Below are experts of layer 8 (counted from 0) of a mixture-of-experts language model. Rows are named router (the router's row for the expert), gate (a neuron's input weights, with its number), up (a neuron's input weights, with its number) and show model dimensions 0-255. Each number is 128 + 32 x the weight over its row's rms, rounded and kept within 0 to 255. Numbers have three digits each.
Before each expert's rows: a language model's description of what the expert responds to. This comes from a sample of Wikipedia text that the model never trained on.

# expert 10
Abstract or general nouns right after an article or possessive and before of, in or to, such as use, role, part, expense.
router:170174097178126142101164184091131113122102084163107110193116105173101109095078141128168186125111163084131125090038154155178078120150128162150142099143178078112118139140208143145118133118091156166145121136120161059150144113140175163171127157163145140178138164113090183153154158135105114144119128099090147092111151121082113199087126137156111086107119164084127116155096100076110135085150151095110132030108098090132090159152116113150177049105098121202180118147117138201167139155144178161089056155150131138149135105200096073105180125129095084107090128135115129100153123098191127114098154113071122124130177161149096173059137184083158106133126131149114140119162120077108154126086133127179141112137184126126144122114089100165133084138164132098128113138101100125123097113107101
gate0:179124095090142111121164131133169108144137134117188143129078117133100107146160113086089153122104104132110144165189053094128164176120106091148143159129137140147161133169159148142096119125099099038186107087073140078142159136128100144140153125164112127167119124089152114122093132122117100130117116103113170174130119173090094108202165176180176060088143087143149094156131078168140131161178129123128169089089075176131175155126156154112148216074129087128108155121091123080189110120125187128160127093099081167130072119117156093096092112193150152177188114148119105143138119126142107084108126145160064134204111191069120170110111133136141080164126163173159079119179124140162118154162147117133139090105120121106079135090144086102116132121093159130082049140140158147123103169201114
up0:154111195145158110111131075113146154096141227121130120153093121087149126114100145168124108125098072127137130122092180109137142131144118150119135194129130121092097152075094143146147107118142163160150148130138153164161086144101141133138091097080105123141087107135182119075112112120135147134150088128135128093166171113130146093129133096127132157154150135141152189176164162136103079123138120139149156141157112143124115139100097206175143106135111141142099158140144106055115112131149160156103148061132150094113093179029143132138171115125176076124185163131160127120127134163116125118224087163154124081093153063096173094125124122132060172090177167098101119182086091165133106089118149169132144180195144164082116189155103183191098185119095137174176185132127202142144125194108187

# expert 49
Nouns or it/there starting a clause about places, facilities and statistics, such as the station was, the village, population, It was created.
router:140158110130132140157141126105141092172112100143109169148138146089081181144120074169154143107119138137102116117100187178084116135145122149159119106106165143098160104127122131134138120072102140103154145049152124099127108084100128155173127191170174132135127144187064122170189128118110076175133062133056106116154169133119125114073076196095160114088127146196080117130062157157118123122129164142093183095085189183132166097114193158133150172167113154127195170164161162141172185124166143133107102181174105141163082092112076090189153053132119063100118121125098160120125149131098152133109112086078111081126120135171127165142109173144169074152105107114105118109102139124148115097126102069151118068110146114095077091180138185138157144161148058108169114132153130131158126132150134
gate0:171184120117165191089083125178143098097090121161086129101145098127053116157110137140123154148169157128160123124114227097091135144110114081072143204111091152105120106123100135120100149203116132116153076060114114099080144091151100126127146133108125108065148172150120152141135140153176147190149055086125092143063138128177128130093151167142100154135146132169134223155091138123126069110130133109148111116110171195153108057116149112154116148101101153152178128172163160125187139133116143119092106107136104104093108114188114103150073153148138106162126122111070112133107138141173180120155110095143126219152065072105202127121056154149113135131123106129126176111161130231092149127115094142135160167143117125114096170132131143124094146119127135107065116149159137144171152131115119
up0:136100144166101132119165083074131135164146165105117113139104092137180107110146133150118086165126109125076170112110007145124102168110102076110132117083162109191143137109109107126163100124069101094086146151148164161126039138137125083154140126182128160147108145161109113183148127093155109099104190151153111166131154107042137139123093149103107134105148085083139088124132125144154206048161104158143094148115115154185086156132140111112094101084150147122072155100121150152143075059139130084145166173174103172099114128082142134128157133108131083107162162174164120093142122117120130149112207158113186132105177126151124135105165130157168123119144100107161138126068102140110063164065143126121106196152129123115142053155092110172124143121127137115156205074166138124074095128187110

# expert 9
Middle pieces of transliterated Slavic, Turkic, Indic and Arabic names, such as Bish-k-ek, Irk-ut-sk, Kal-inić, š, č, kh.
router:086165135105086108089098096121137149098152134133164124167168112103114168096092080130147085125118118149155118174067135192144106126129089132081113144134103162124127163121071158112123110184165166139116130139111095169127090150184149184149184175096168166072159183163112109136149151129100091102143102104114153086138134113098165151128077085178110128139106081132135086113088110152072136120188057177119148152111083154147140170055165105095152155107104112143113119144167131120147130144076122158141151131087105169167206168130143167110138119106114182110164105112110154105112108117102152110137134087146138096110081146158114095148161133075068090130145122073080215125189197113115168169165114116100087173090096131055165092098152178122053146131166080051113131115133130061129116135114099
gate1:180146143113154100115163167147112222124108129132144132100104234075097123125131122117108084145105091113155157123115153120126165147160086091143128161090147085091126075121135194144134157182126134109143116145149117101111140143116145129180155145116131171110110121122117155097168127180148153144166150128129149067109116162158073167133115078215190124145148144153124128107137069099112108089143116117219140111180165164169100087175113148085142160139199178123090141132137117099151131107106072095193144108142094119128131089092140138145113114070159150094056152096137154191186116167117107078190177107122166104085121142214134136177162111139171130190153133115132117131158141106116095181098139088131127197109072113108105180144155174112192113128138156152141125143156159146191109118106096
up1:173092109138146142118114152132145159110135107160172094155103079141103108106124132170106177127155141083165105129102125142106078132150141116126168119097138121083163152070137073110120102140147167161159153083071091116085136112121144138126133109170158105136142151157123102157086128134073168060144168124187149079072089123092107105170092105139050147170191155112185095116123171114129198132122134104149172076110130085145175126089113111113139140092142121124103142175086098132140165134165186181125198107122116183117165153105154116133089166144091112154156151172121109123131058115092105178114170145155139213162138180139169117164103099140117123223100103109076213105112140104098096131147188132096105168107069191141087124128113114114090146106130082097154158139079121186110058167094123

# expert 27
En dashes and hyphens between numbers or word parts, as in 18–15 scores and Russo-Japanese, plus decade digits like 198, 199.
router:168088082172122160140109142117132096108111121126136150172148101117097145083131106143153095176079126192122160064106127122167104196097094081136149081129106150122119220128137149125144187103133132132174145137081161103105129114115124148192088074139157101094181120131156140148151146113072120215162136145136144084109065118132120059188143089116132161059172124158106076106078103085147106091097128206151189118107133069162154106178115129098078110123127118150106130120129122080197132112132168086132132136126157097090143090125110120072184188101111178136087106155149112084110155104144114121158169087140138155158115161174135177098118149119079091159045168156130083048147170129128092125159183101116131160159111108081153151146111111140151125149126130161099109123132135168113137177119189
gate0:127091124152093109194175121107137135141131160122136200134115165112102134091132108151114119228138119145105091212160073126115138107182141147133116151108111125167173134113134167137087116116102118110114118136167108121102128147078156152172128130074143095116170208108131114138147173166153189117097143112165171097158185074129057121092061114078073127138082102167112172086121130143141176089117113147187136132169162123140148084136104134107087152124140109104125139139102076119145158193073112114125142121182128162199157092134077134104172175126111127124110138137120145170180129106101111113152209126164135094146099099134111145117075195169146096139106095131115239140153087081141093130138104084098110076174099105151126133123109160168142105183171123159068156129096189123153172080122129
up0:121152108109122135136111197120135196113115098110118132125126144165196142087152093127137090116067154110113121137096176118090146140107156130179076157140152129087126110129107139136177160148090123117166145188099130074114123062128130130081096123148076157169140070135116148102105180131113084105140093099105155103119102090191148140100161106124116097139181145028149094146157152081138114126155119083063108069053140170151198085125070118152080143166116142154149172081151142129129115129158121198101140088078103111168178118200170145122145103164141168130175132148140133100097162153123126096103122148153097152174059153133215126117153089075161137152145142141068097121077120171125101082104065129093133086124144140101083098096143085132106119061130131115167139114116071104122119086153070

# expert 6
Hyphens inside compound names and titles (RK-Bro, Yu-Gi-Oh, J-pop, Jung Da-bin), plus raw UTF-8 bytes of accented or East Asian characters.
router:122111147131134135152133138190094140185131094111116108179116131157172139126156119141097111120137137138162131078131118120181125185108120095114182094065112099127114107082143169080133161159158144047132137121133165115156154062142163171196112132109142109087173149133187168084135100181073150097192158182160140108096104125161078126141157102131137111158133124156102086129076121110136137081123120152096130139140102124165113096117103137109080164110139169083092140120106168076159126158134116026111194098157181131110202124127132162163159152110099171154169198093167110217156129103125143176128151149205141075110073101160166123135122203149123152120097081197125171092120135140139116079122194157127182158115122127087118118108123109166126131071152096096159162147064111136131106144098134
gate0:105144060155120208125191100184084155119113090132120150142178107121163145145096083137158124184169138066139158095112102153121143134156107113129142105106137099141092082096125117121164169108144109159116136105083135134115102089115098007148150087143108140103154132177154103151154150082112090165102119079134163109128116114131143131110076149128099113102070151141100116156168128161105100125081149114153141172120153134107113163198141019141103183131142121193133109115095123126059129105209148110122130126187103095099091162158155101170118133113176093123072132092144161107126165096160146120117139134115122087132126128130134161149078111087115111113122114194204155135194107217115141153165121139098166140161170144120125119134137154121099090095189139070077139154071134090074131084066160
up0:155194080117141143146083133119147115132111153117141149080098158120138180181094111128096065118087117137162140078125067063118122080115140153185150125133120096103136110126143087141111095140148152157094168137115182101114130229131169134112133114090166114124162162171136115131117177110093111160152092094129148137092113116172144158069070146089131133117104153092129128136187147163115161123076163187097117129065085119136117144128172144138138108144125116139131152128154160111040120130130128127101088141087115114144076141118180159206120146186172156112103057146079181135118170127134142131138156127136067164187136120089068170046173086135156063125154139138162112181185093092128141141098125096105098182178101111162160146127117109047100117176160106093120100080109105061105084110142114

# expert 31
Indefinite articles, size or rank adjectives, and hyphens in compounds, such as a, another, largest, son-in-law, family-run, multi-day.
router:147181103122091111112072136168122139158084164109135121155128135173124085107142127148133183133101179081131156082090181118133117136099108123139155106104121083146135138122158151105131157069165130138149141123093126096113124120136172109140122122134126103092095118181181144111212118073090177166124134117104130108106040146123121116142144065127175117120171072154119105096112100089152120065106130128105202141105146056186127131199108126134188111107130177150159141166144133098154125091157197115103119085039159158105102161111080154125199156109133197191140131142068053120116165117090119143152111128109158138095105166085120194101110122106094129158058155185137134138153089106177115149154152164167076167146094155077088153142115152122127175087148127165126145161159157183095106163132179
gate0:166114113134145115167164130125139153214131162158080171095152145143175166159112166112119102168108100094094073150192162145184196082181218078130171094098118164109127170146119068088167104100183091089151193153133097101114116088068151163169089106152102126159099126079152097133096133154084147156149093172073134120150089128111128115096135143105089142112121090143098163135130109116140090124111131161133105121139185132155126076066125181168109116152140147108095117168153128140158070107112124148139152144108129106108128099170125087176117133175096168139136169153120149102114040106159137133129121144139172106097141133153106146159160167138070199187079070145152175079132137170120073117147097143075124120159095156110091096108151133092130093116119101137182120026139130178132120136078138
up0:097131206153151092136120167155204128142129124099106072156080165138192141123175138109129176138144084102086124140115147129122141097140098127108108085085069105217118131161192162108106086098132109037166104153165098064126100157180132132129161147145127112148145113120149128111104143148128144135153136183106025112162108140128092163082114190138131203086144084137111127136157140147167066117120115135144162103212147090154083119106162125150159108091125156140097135103154120151131132112152075116142096118118115138179112161087110170143157120167127124150162119123131104096126186147126126126155182126095120151160126165145158148148121171092160155179154183112155156129145177088147163108159125138201136177109105148110180147098135066074129107173153090087042084141133173112084091162185104

# expert 38
Middle or final words in names of festivals, museums, societies, regulations and committees: Festival, Museum, Council, Verification Committee.
router:113128122107135116133120125098165133143119099095193078091128111139104135113191118103074127098147136164099169087130146135103092147068113126172187124114065097139084142169191093095174151114056055101110135234132145071118150115146134125091176132143144086100187128101106161118133161161089149123143158123075132139138088113127058178139082133186134169115133150169092138174070165147074165090093089140198090178142148145120132169146126115120116096170099159129125075062114193153138085127106104161174154153212163069164142110141087110122118107102145062176096145169132132113145133125138141135120114140167120135106135150127144099127114155113133150126111088119110105095204156128139114134144141137177121089091178134169137196134117078049159040126138139133099154129099156100136131116109140
gate0:149131112109136104121131084126159131081070145125085147164142147113159145165141138112118088081196136145093063113086131140072094101109137079091142130117103109123168126164096154162149136130143116091121101089141131163138131175129110062136120181172177104097139135198134111165073190155140147119092133124143156140148131095175111136120134115190099102148154133107112098080107042091077127153118114192115091139126092213140109124110191117102116146157180134103122155138119095120166123137173141118095142113083118037169104104101109100093128108153096074188099206090103147173163143118128164100185075106112093173113107046150180053121128084075146068122119124129129179163126126129172085133145112097076120138087107108139105167113117130115123174142110066151105110072198103127098161167106145
up0:189127101115165077141099097138128216062142121138143130141090150196112115165151145130099162122088083119142097156129114134164126116134093090176109180096145081102094065145113141140138108101084148155151098145123178070105158119142120112148126111182157136132113148126084158057156134135144154134148106102094166090127130103180088106118126111132147156166089135131157139135122141141090120166097072129088146159059158137143184132102143155141174103091156183168198139123184156190192124093102156183128131139125074166089092121140179109092158082115132129113122184138089126094072163187162155058143117201155113099157126133160095144070123132160155120145162149118126128220139123062213150184146099107129131161089175132113134099093090114126099140148090173155090140148108106106154083117091083

# expert 55
Plural nouns for groups of people or things, often after the, of, or other, such as members, people, students, players, patients.
router:160183092115164166142112152099155132113077117133068106140121116179081157183132104155149187077094125124106122113102181120125107083133153149141164113058093090068151085091114128103132132144147130150159130091127116106106143149118083108131167156128117149149156131163102169143131056119113104145199100096095107085155140109128125154067125058119093152087128121160110095188118086121151128126149138097154109102081177114092136105158193125093154155167106140181221175163123136170178133106095125168104093155162062059076119095165084133161110125211173089125086096107137194143111116112113127088095134082097128127101057162130120129082117140139134111128137085118087150121126151140103107145193110116177141061169078106181093101096081107203128158154122094140099106143089094145127099156134100
gate0:155125158141154129168139133155159086099126096222130184076129092118085148115123104141159115178105152146159114117134140090171116160139176114149136177144191151117107117161205177142136055183205158168101118197153117146132107180103159136174098149116137134144125115141139075076117152142131060095127094073110127166119142130093182170164098097087158136105136158159078098088162145124176118081125131123125132090161127124179132140144141118102111073129101130120161119168148147099096168148112080120105102150118119102114157149128162141147163107221146152133125108080119107136095165127113138134115085068092138110129076145085177108136143083087132114173103113131128188127138157152137133018127122130078122159147124129123204168175164103153092170092155079103124150076118205119170185145072105
up0:109156141134183130117128165135119147126154200174093151090178121096120130107127150104131087095127103177161155136167116160100134154103112170185117182136147133144162113170172086168111123127160118117131090157204158123183140144117135171103027056089138132101095138159127109105111195157098107084115066146138080126170173129151128064139125093147098126081108170188091161125092151130132131151146084135141104087132160095149122126136040120120100108162137210107151132135136128131116142175125101143084130186157147102108136162104123070084148079154069165169106165141071126093153162177165138166102135102088168152099114131137120110147143125134122172153074114134169196131076164154218121132166119127101099139140146123132128184135104111176132162044126094090159144164112181163129150159068151

# expert 39
Dashes, commas and colons inside figures and date ranges, such as 1984-present, 583,000, ISBN hyphens, and pound or percent signs.
router:106141150103113162162067168109165087061136146183116196193171131136095151078120151161147077155108146139081134139143143125086089186109175068133138117130127133151124116188119113090143084089116125128128133149104174085142086183127114111180137159109156108070128145114203168150122114133129102158123144113098197126132091144134165059158164163132132107113125170127141182117068143111167140056076101111083111128088094125092173132192098133123099101134159114149174121067150062088148133076131139136082103161075155136149138158112084088102154138195095120185157130142133181096134157113081183111135195136167150137134153149160090118104185135167117124102109156135099116128067142144137056115099159137176136154158159053142125135176119136117074163071137130161093165126176148086123127118099150
gate0:128121111110094093128146135059114086183064137101089116169099136138111130151115128178095114111117142073142123073075156123072121140112060035143140148100123107130145152096142166106116151108161125089140134151201132174145120162133178113178125092145091087118089154089105075178112133139077168167149151128168181131114138117099141080167145110144160082094072063090166145169075080087132153091107181154176107160147142124123116104113140145141162086153168094127127109103125130116181142082070148073079124188121155158154137102129138109083151152136141097069130043151170174075043125159156109140148112062174147115108092114159145079152136121120197133133069120136139123094134094122157151116133167142039099151097109133139169134138108101178121146144167113109156097072129118112106126100116090
up0:087097100085115131086129162077114108108151142088085146189143161143143136062180064124129154121129174093102118051105192104188191156086078097168187166113137097161081149129133075092107110079050107102106123100145122113120137115104158091130122104123102143151071110101103117135118145111133208120079192165124138058145121115067100104141081109176170089139127115133159160159116126110152166067121135144113161117169112093148146123087103156123090120169125132113178096059131122188107056093074114141142139159102148127133165175152094081162187149102164132149140146166176206171072126115137093091143171113169137146124190115126113111152158136105119141139095127138138074127176128147150073144092140137138087166116127140130213125118086106091100127080104128150109149103144169115126114123101160

# expert 32
Capitalized adjectives opening names of states, courts, armies, orders and parties: Royal, Supreme, Federal, British, Democratic, Swedish.
router:131138177086127131124145093114157079139183111155178113135114107114157164104180126145089107149088057139091119149098131156101166073051106170132126138158100114114145144182169081129126095089130143144124112143131155094127163080145101122128124131144113090063139185064129121065100172152091140149111153119176142152150097165142091143094051157101086135089141167113116086190150120129090121106099132201206164091125126111078138128113147083070088077132095179158113118120086179164153114204128133153118106132138145141185079108089088132098141119080166148147070143150078153094193111091123089058148062104165072122111121168172092113072127076099139133148101074150111100096151138140178128134171148095127060147098196140152111169120151116113126112106082129114111142126169125132153126097141159
gate0:114113152055067124137143166123158120108101084107159068122190088120131143140118080074138096108148102160133110148146070092153113116136114123149131118117085100119112140184111067095101113151125077108087138189142116132146086172145070083174109098086167060149060130132151091100056142058093158108091100108173181127132130146139146135083126111107140103088082101100122111184120149118142110103157113130128165111135085129129084088071128150128150083108154088134130145157128098139166111029191142106146113101063116127125078128170129134192128124121131062107112082108104120134055095133100081148170166140151126153083095151104123149161107080101113167127116172160135139062109147084072147121120075141159130125061102169108039164135125120094109090155131117154057095126115135122124127189141156
up0:112128091121154170159083196126126122128141128143172125137173157117145112074147139167105107137056072168137125245176176157133165121125116100114152188145100165135157133172171145087179084136155179097079109106110122066101113144140117098173073176107144122133112146050157122067092133112080156105125113143204150092165110113159098124136084117133154151096120169069126149148129110079163105120119118116120137119109130142166198105134076154121096109141117134160160053110150114136176069114109090111136145079127138129161069135113103120143132136099149151107078133159080066140134085141127091097149138140127097144156107128149048168199136106133107130132069142170144139079145153135095196132094113113106112149092125154149124135193084122060136099144082114171087068118149079089099172124171135

# expert 42
Word-internal pieces of ordinary Latinate words, often after prefixes re-, dis-, un- (dis-placement, re-pur-posed, cre-dib-ility, improv-ed).
router:155156114120134161126123144124140137092068134093093084189130125185123173143076190148163063114174151143067123049052153124127162081096092109173118129079126184110108167094131116134145087114150142152106110099097092099132144134104191117125118126121078097117120169135127104119110154095135143156154087067122119124159139177153100080157171103085132065133147147094114106184146153114140092131130139119204166137188128186121188119117103125071148074140113101134130131061152155117114140180099174113208148090089138143112073115106119128117125164089035069109126080097150110120126163145158142140112189128089161075122111078076156129085118136136114097099124081140104136166147135149085133132125116181130127128131155097103095056138058175106086118144168131175089154067114140142129156141182149
gate0:096054143124097071159165065092160100144192173146150153115093112121069074114147090135129101142080144115139131122097113132141125093161132155110104042108129068150159121168144152140106127115151095177105088083107109146132145195088129137162156118115124148147136136150126159105155091134142130137082157184140157102045167118159138131158155186147126174072169140086144100131176100136185127095135148105150171065115162091144192193133210157132137039184133094119159144107160089114153129164147144138091025137122132093103124156156158083110118119122167173120128108141162124118133165136140090171140145116127143040126132135106148156114128130131148100049138032096111134108154131115112131085140093108122119119186082126072095150158153175147164140127122107105125168130173071121128165095122112
up0:158149121072083171163103129172093137086152099094147101126108127050149107133162132186178121161152183132158110099191091141152142090106186089159092108130147088172149112117122134105097090150082092118128126143128140193139101109154069138118161169119161157140110141189132105145105116116135141163157151188119130096120140146128096146162083128135037114130123153147138133106131161135117129172136136118048182146113141139083157108148073107085098133152142115120177107128105100129150143102104081101106187137113121076108166177090160123106110146162193146130090119141097145077134139090154063092148115175145099160151077079150112102146102126091113164113191088163146107151076123143178125129128154171083103206175111208092133161082173116105095088183114105124177034104168120134122197161134120

# expert 58
First three digits of four-digit years, after an opening bracket or in or a comma, such as 201, 199, 198.
router:071091132090105187123079131121129156138157123085153105106084146080161136121074067134141073123091093092099080116134076130154102179124100133119132130168119133115168210132107120149165167129115076151157103115132145108170090142121099139158130096087148161177154135080112162113053072125069086215125157168112189113084131124145132138179127173171085135141093136130104175143185112138101118172076133159146168141067153077177135131150158121101083094146157122051119133116079095186183081081122149068110126132117147174091158131177117100090094094119123124108103090141142071100142134124141127184091156139169126118101144127140122099086133083137121082136060097082116110104107163120154096120113102108114138082175156144077137128091121153090116150137140151148142113131170076189127200168103186
gate0:125138170112089122099111133070120134147176085133180114102141128129152083118170123125102111140168179214135187185067196187138183137076090149125118136193066088139113143089142100119149118121121152111105141080094127198151159189158081098122127110130090070147149164155061099065100204156181153155118095096137110135146119138118108105137134140152128110093170219151137166143121104110151176111151149063129194161096129169146126140151186178100152069156154118148154118124131145130127107103095181078181091088089064078064103076106141127115122134125166110151165145140102138103104135110118161141138153111116099189129142101132082069100142092106113113142144102130169119093116138151110171080172121094136135177107150134091142157134093187072128067145152140116096140099116160153113122102128153
up0:144136192119129110085095109102145089092120154129097238136136119071039157164219126114131166105112135118178133145136087171108134080083164122192148102117148106161109064148149143113153103139071116101103109134096080090190154102087152102113152113125135086159162166154123067131097148194108098129114079110165133105141146153127076188091119084106147143099114131168134123106131127111056143107108132124140137082146118053135118134119145123128146089182145158156153066108086150130087112134161154156122122160170118096124129132172099167149129073136158163140127135129160085111154122131101119177106141140145094119178102182121114168137081122157138184160218127131141140133141080109101149202108125147157121109137140161120155119200098088127221116119191132104185108136114160184135069092150140

# expert 44
Word pieces in chemical and biochemical names, such as oxy in methoxy, yl, gly, amine, plus protein and receptor.
router:087121075144137084113143103190097165154114190148122150043149114129171124104159110093140165100139120154244189125071156142065116081092101103097131142157136175140167153131135195134065155135140076136164096174111165121090155138110077176090049153106068118099085134156135117112145148101094150102161135117077099156109164151133122152105142124117127135138080116129189105115151095104117089102167102142164095112078114164111125108152063191143146141138156080155070161116127137087095151087115187108137136112157129120121181098124135162126104117188157142155199108059093152099093152168115110154129172074168149143125139170121110092105104140120113124157074160204114137095149166108133169106167085159112108092074139127140170105125110171141148124130094080154152119122105150085072146098121097
gate0:147158171126063102178130161164185059103171150160136081140111142155157092143073137097151103170134170071095148122111107062102149118115144109116125178110113135099089132121171096097138145106136135131107086120139111092070147146186137112036124125120096184130095079158128184096105162126138123154142173095093101153070101157186167133089169062182132101088158079121118117154092028093112205144166179056168131121085071118152149133124138106165100089139166116112113114084075141115139153071130121147132115089186203105130115126131111122149049164161137100134141114120151167151117139164142162118102123140143099108112133082118112125104164188128123102142133138104152153170167098143203153171164161113136096112098099143132123122153120120160116156066128114103188088135107175104125153099136075
up0:166124185145112104061037145110129102110143144076160125128203208113095138181083168132092160101114136139157133174110117138198147138147170126177156155128088121142090165104155112129131100156124099163128129152098141108148163182075100141144084129082124092179162106104110124158090145131147076151130174082202125050087118156131186138186154133114135112114163087157079135136168186124101134135103065213075157112094110119136124132110184124135145135154123095084117134160150118116085091152151171116143073154170150184096092104125150129128096179172116117162115126122120165101129145071133139058117132114196170112133146134142175154093102146116186108120127128203104077147107123090126150152121179108081162107156151157106107081118109084087166166138142138086112109110127106141071065138144135

# expert 62
Single digits ending years or numbers, closing parentheses, superscripts, and rare scripts or bytes: 198(9), (11–4), ^{4}, Greek letters.
router:048151140122184090104069152090143141130079145142137156123114165106105099117095158148093076137097048132121153159102128108071162112173104115112143094173093147095165136132135150080199133124151145115144081148078094185182114126121127169127128119144164153112071133104202133157105115091194120070047189180108113141133095156163197098152155104063107131152123115141129141137171124120127144115139130105045108075129114122105121144111106095088077159127146040121059103117131133093119142125164162127048208102175137127153137140099184148064117138138113114161135138163149128111103176140088115106115141091128155105115152124132136105127104178140143185105191122092129158152051153122150169125108079135129121114128119165108109139097098078116143143118131147147069081109105112059101089162167144
gate0:155120155145106171129096099170144160109123053131108130160116121147158187100171128166159085106164126098127165106149130090119200146131173119104157138139167094120110138128124223093157135134123137159135204160058149109123059185054114119210171196118174134128084169153157097113129106177123113144122089091176152204128120133113149125083102177117116131157164098092117067147206087082128130129111133168088205126113147152150089114114106171108146165092159133128133154096127140152160111131088172137122119072123103106131163129159112169094067097106133089181133164198184140159142135121121136119147141115125075094119123096038108164123132154132143131124106117159112139099131120155102134125120136209133094144170148094124066103121168130127077122142107089110146063140159149097119143095129207
up0:118174089119183115148151132152100041183118189052189138105146102134086127158138131127105173118108187201137135131099138132133054094184111108103050153138125137162123116142156076170141162132132081079104086116142115118140155107127232150136119131112101104086153135110093170125121112115130149093133171084068116127124133069126151143139129141106154138139171164126134170120100166150120104140086147123227121143125099167117167121114139162144104101158120156069147151163147070133084143160174134136124141143120147116113118127119160196173191155146101101038143101123071159093120128146150085116123082087107185157113123177194172090157142058120160160129123154115168136095141185168186086127139111113149180142106107143165119135117094137162139113144151126144135154074124080140102127181191126

# expert 35
Nouns and modifiers right after a or the, often sports or genre words and units, such as professional, hockey, horror, touchdown, percent, mi.
router:133180103092141114118126153082128185091052143122184122140135110187120078091128135077133174136140167072139140105107191136099135097141065096160102102099146096114120095123148171147189150112164087149207113141079117087078138070186175106115164110129160088111089132084151131151134137139064186179128163112064158093161123087127057158071139171158093138071162089132146106095197160092061127132076168081155103059117178148170123132171122129172155168140144142183198149126129157211176131120135165105117096163178136092092136099165122161126160097115177109135078117111069099089125178098141164114139135114098102129115103144121133157098095141118131127131140104070093081138150158113132145136130127133174109105089111141108083133163164146106098149120132127110104124145124140170144153116148176
gate0:077080106126110128132122146124118121099119138190111146170108160157037164127097119128118088173132183155164100125152119111147115138119155133111160168120063103126179133141139123109108125105110116158183066075111169066149188119144152126109079165153090130095149092117155085175127140146130097110132066095139123110113151122092116143104118139059113126125112148143156152116173168173172164096120143143131199137046178197115118089145131088117135109125118143142161132134079144146152083130128174121109124147099156126154105089130116097101154157145140149164080096131091143158119153180123124126168051185109081146108100131193118106101119112133171139120155105091032115105171190153135099180142061081064144137114175183142131133070116155140155119118095041110180127128146059067088152110077170
up0:160130100128166146172147096108139093113103090208148123135127081146165161133086085083074139117106125140138142143140149181133086104101115124133185140162109101103095127139139208154150124159136137146058179063130095131113135160189129153114151160157133092141066143174137084148093146110152106150105083112127140132086105211146076129097143099084139162125125175148179118115095130133105188151090081150168128139130136105140086147171111106182162084116155114152181126123098128157134140135151155114069118177126136134111218138164100157152151199172144135107144146065109113117123096101104113111118085140152113145094152150108174183186138141093132122124144096192162150118168126115192128092087148031165155149086128095092174182177148108134137137090135119095135128115086106026163107205146116

# expert 1
Inner or initial pieces of split English words, often compounds or rare words, such as d in goddesses, ew in housewarming, carto in cartoonist.
router:112135143170074139191094136140117133132073133123126108107152114090188157177099170103081109136164193156116103071122092109157122098117164125166154160122152110138128125047141139076147121077177122116099189116128147097133100087150087108126132092160098120135173119032117106115093134157103131119107070123110146147143177118170167133156135100178139156085195091136132121158064124115136126091067090134162128169101112150120119116062135217168143154145112115163130142109108137157143104150112194172173163096102116112151082074092111069096103165124095118074155167133129122188157149154159072137097153091105117125153141136041116132108167099093124125098176161100152134115115056146119141143109101194107148119108118131097084124183065119130141178164187169161099114101127140109211097145155143
gate0:167154104141129212109071101134117139165113153115152111119181056129161097147211093090180156111174200131044178073129151138162139110157118104109094085145170103108167092109141098111123115167101151078137178092127042083093106053122152103180167120147180093102149191118123142114146161113133100107134114143139108137098123107113127101127113094112131094088088087093122141098007119159099131133134096130113144104117159159163138177149119161186179135066160130128120129139111113092190168086131183104094116114122135142137115149121105142118183104080096140139076139106105122181147108162133118134105146095132110174156111142101155143145134101139082161134183168105062236148141064132142132158120147125133130122090151140132138186155051109161132114148121100136122121180132100156139125122139109
up0:116123163145167098116111099067179076151120176114155148126132114173102128148132059175144143201124113100096122157138074112162142122152052109112121101093127101176161078102096116143054162135172103127171091156153167123169131107131075091111133113105155152115077080117105130136128127137172106134163163158175116084085173172108140077111101138144125118110119077120153121158135157147186137165098153115128081146139105171112096093132205125149123119174104107091110115120096075087122131128089100152134129152139197121182173107113127136112064127084119123201159164075133157179098107154134111138105125175092103125143085119114052109161146165090117191130142089173129147097077124138134095099141190107103094121150106120177141151117119120092149094180183196139137101127158159140013082131194132

# expert 21
Pieces inside English and Celtic surnames after a first name or Mc/Mac, such as McL-ell-an, Kell, Gill, Lenn, Whit.
router:123082179110159139153151149101060111149113138135104127075138151141135109089132143073163128077120144134152162146122127085087117162135150164087102123205138145111066097092118049068100133169111087106087159169106104145156053090175111143146149158113185180163092081092116104130128097148123147081128099062142147160123178099123159087155153093196172173134154134149156143092101112146149144167081098190145097162146105112159117114120041155114124127107135117142162112124113140171143102120141166147152197114098186168163113092162167116135098183119083123118154156121150089107159176107144139120144141116067085133142153079089173069138112143114103103142081134148183145114119064119143087148133119132057142105131167155107071121109111068096140102041121139127195132122178125153150081167149167
gate0:193094146117124118107143110086105150087141107127125147097166122145141093090131120142152097117135164097161118173148092081136162169079125097130168155121048116161119124159164110106128202121115123101102105110120139163133080125178077130190168152198116117064094154075151069099142134033115160153126166101050121155108158131101169076162113087102141144120107145142154052142163120109167144129134100123125136135042143075095108110143110149086112119088190128104101205142105098135159076143146121112166038146082093111109197107121148110125077167102114126137140133106090151170144125121102073097125176107152146178165129133127118158080100139153118108121128165105155108159143091094131080109075106115148131164125120121175102119097099156159190095116108129178081131077098168109082099046107149
up0:122092104138196170109131075173126114161141084059131178061118102185180139099140124079104071155116083135139126102155112093114074193178137139151163080110156142141162166142113152114151120146083121122126120174123134180085067108139152152084166117101109150106125179176162122161188158222111094106140144146140135126106118135113106135149127053148106173190126125162135131145096180154111137141163108136096095116172146062147096111140175162148136119121130088113149178064159134076165154088107165066132095164126138172108186126156101160091127162102091161155076145194100157146140122151164113074101126125126075085137054118097156161169152135141154137125101078110159130113155114114146102071044103085164154174115138152150149128094134173063105133154154134132119180151172147124135105121095134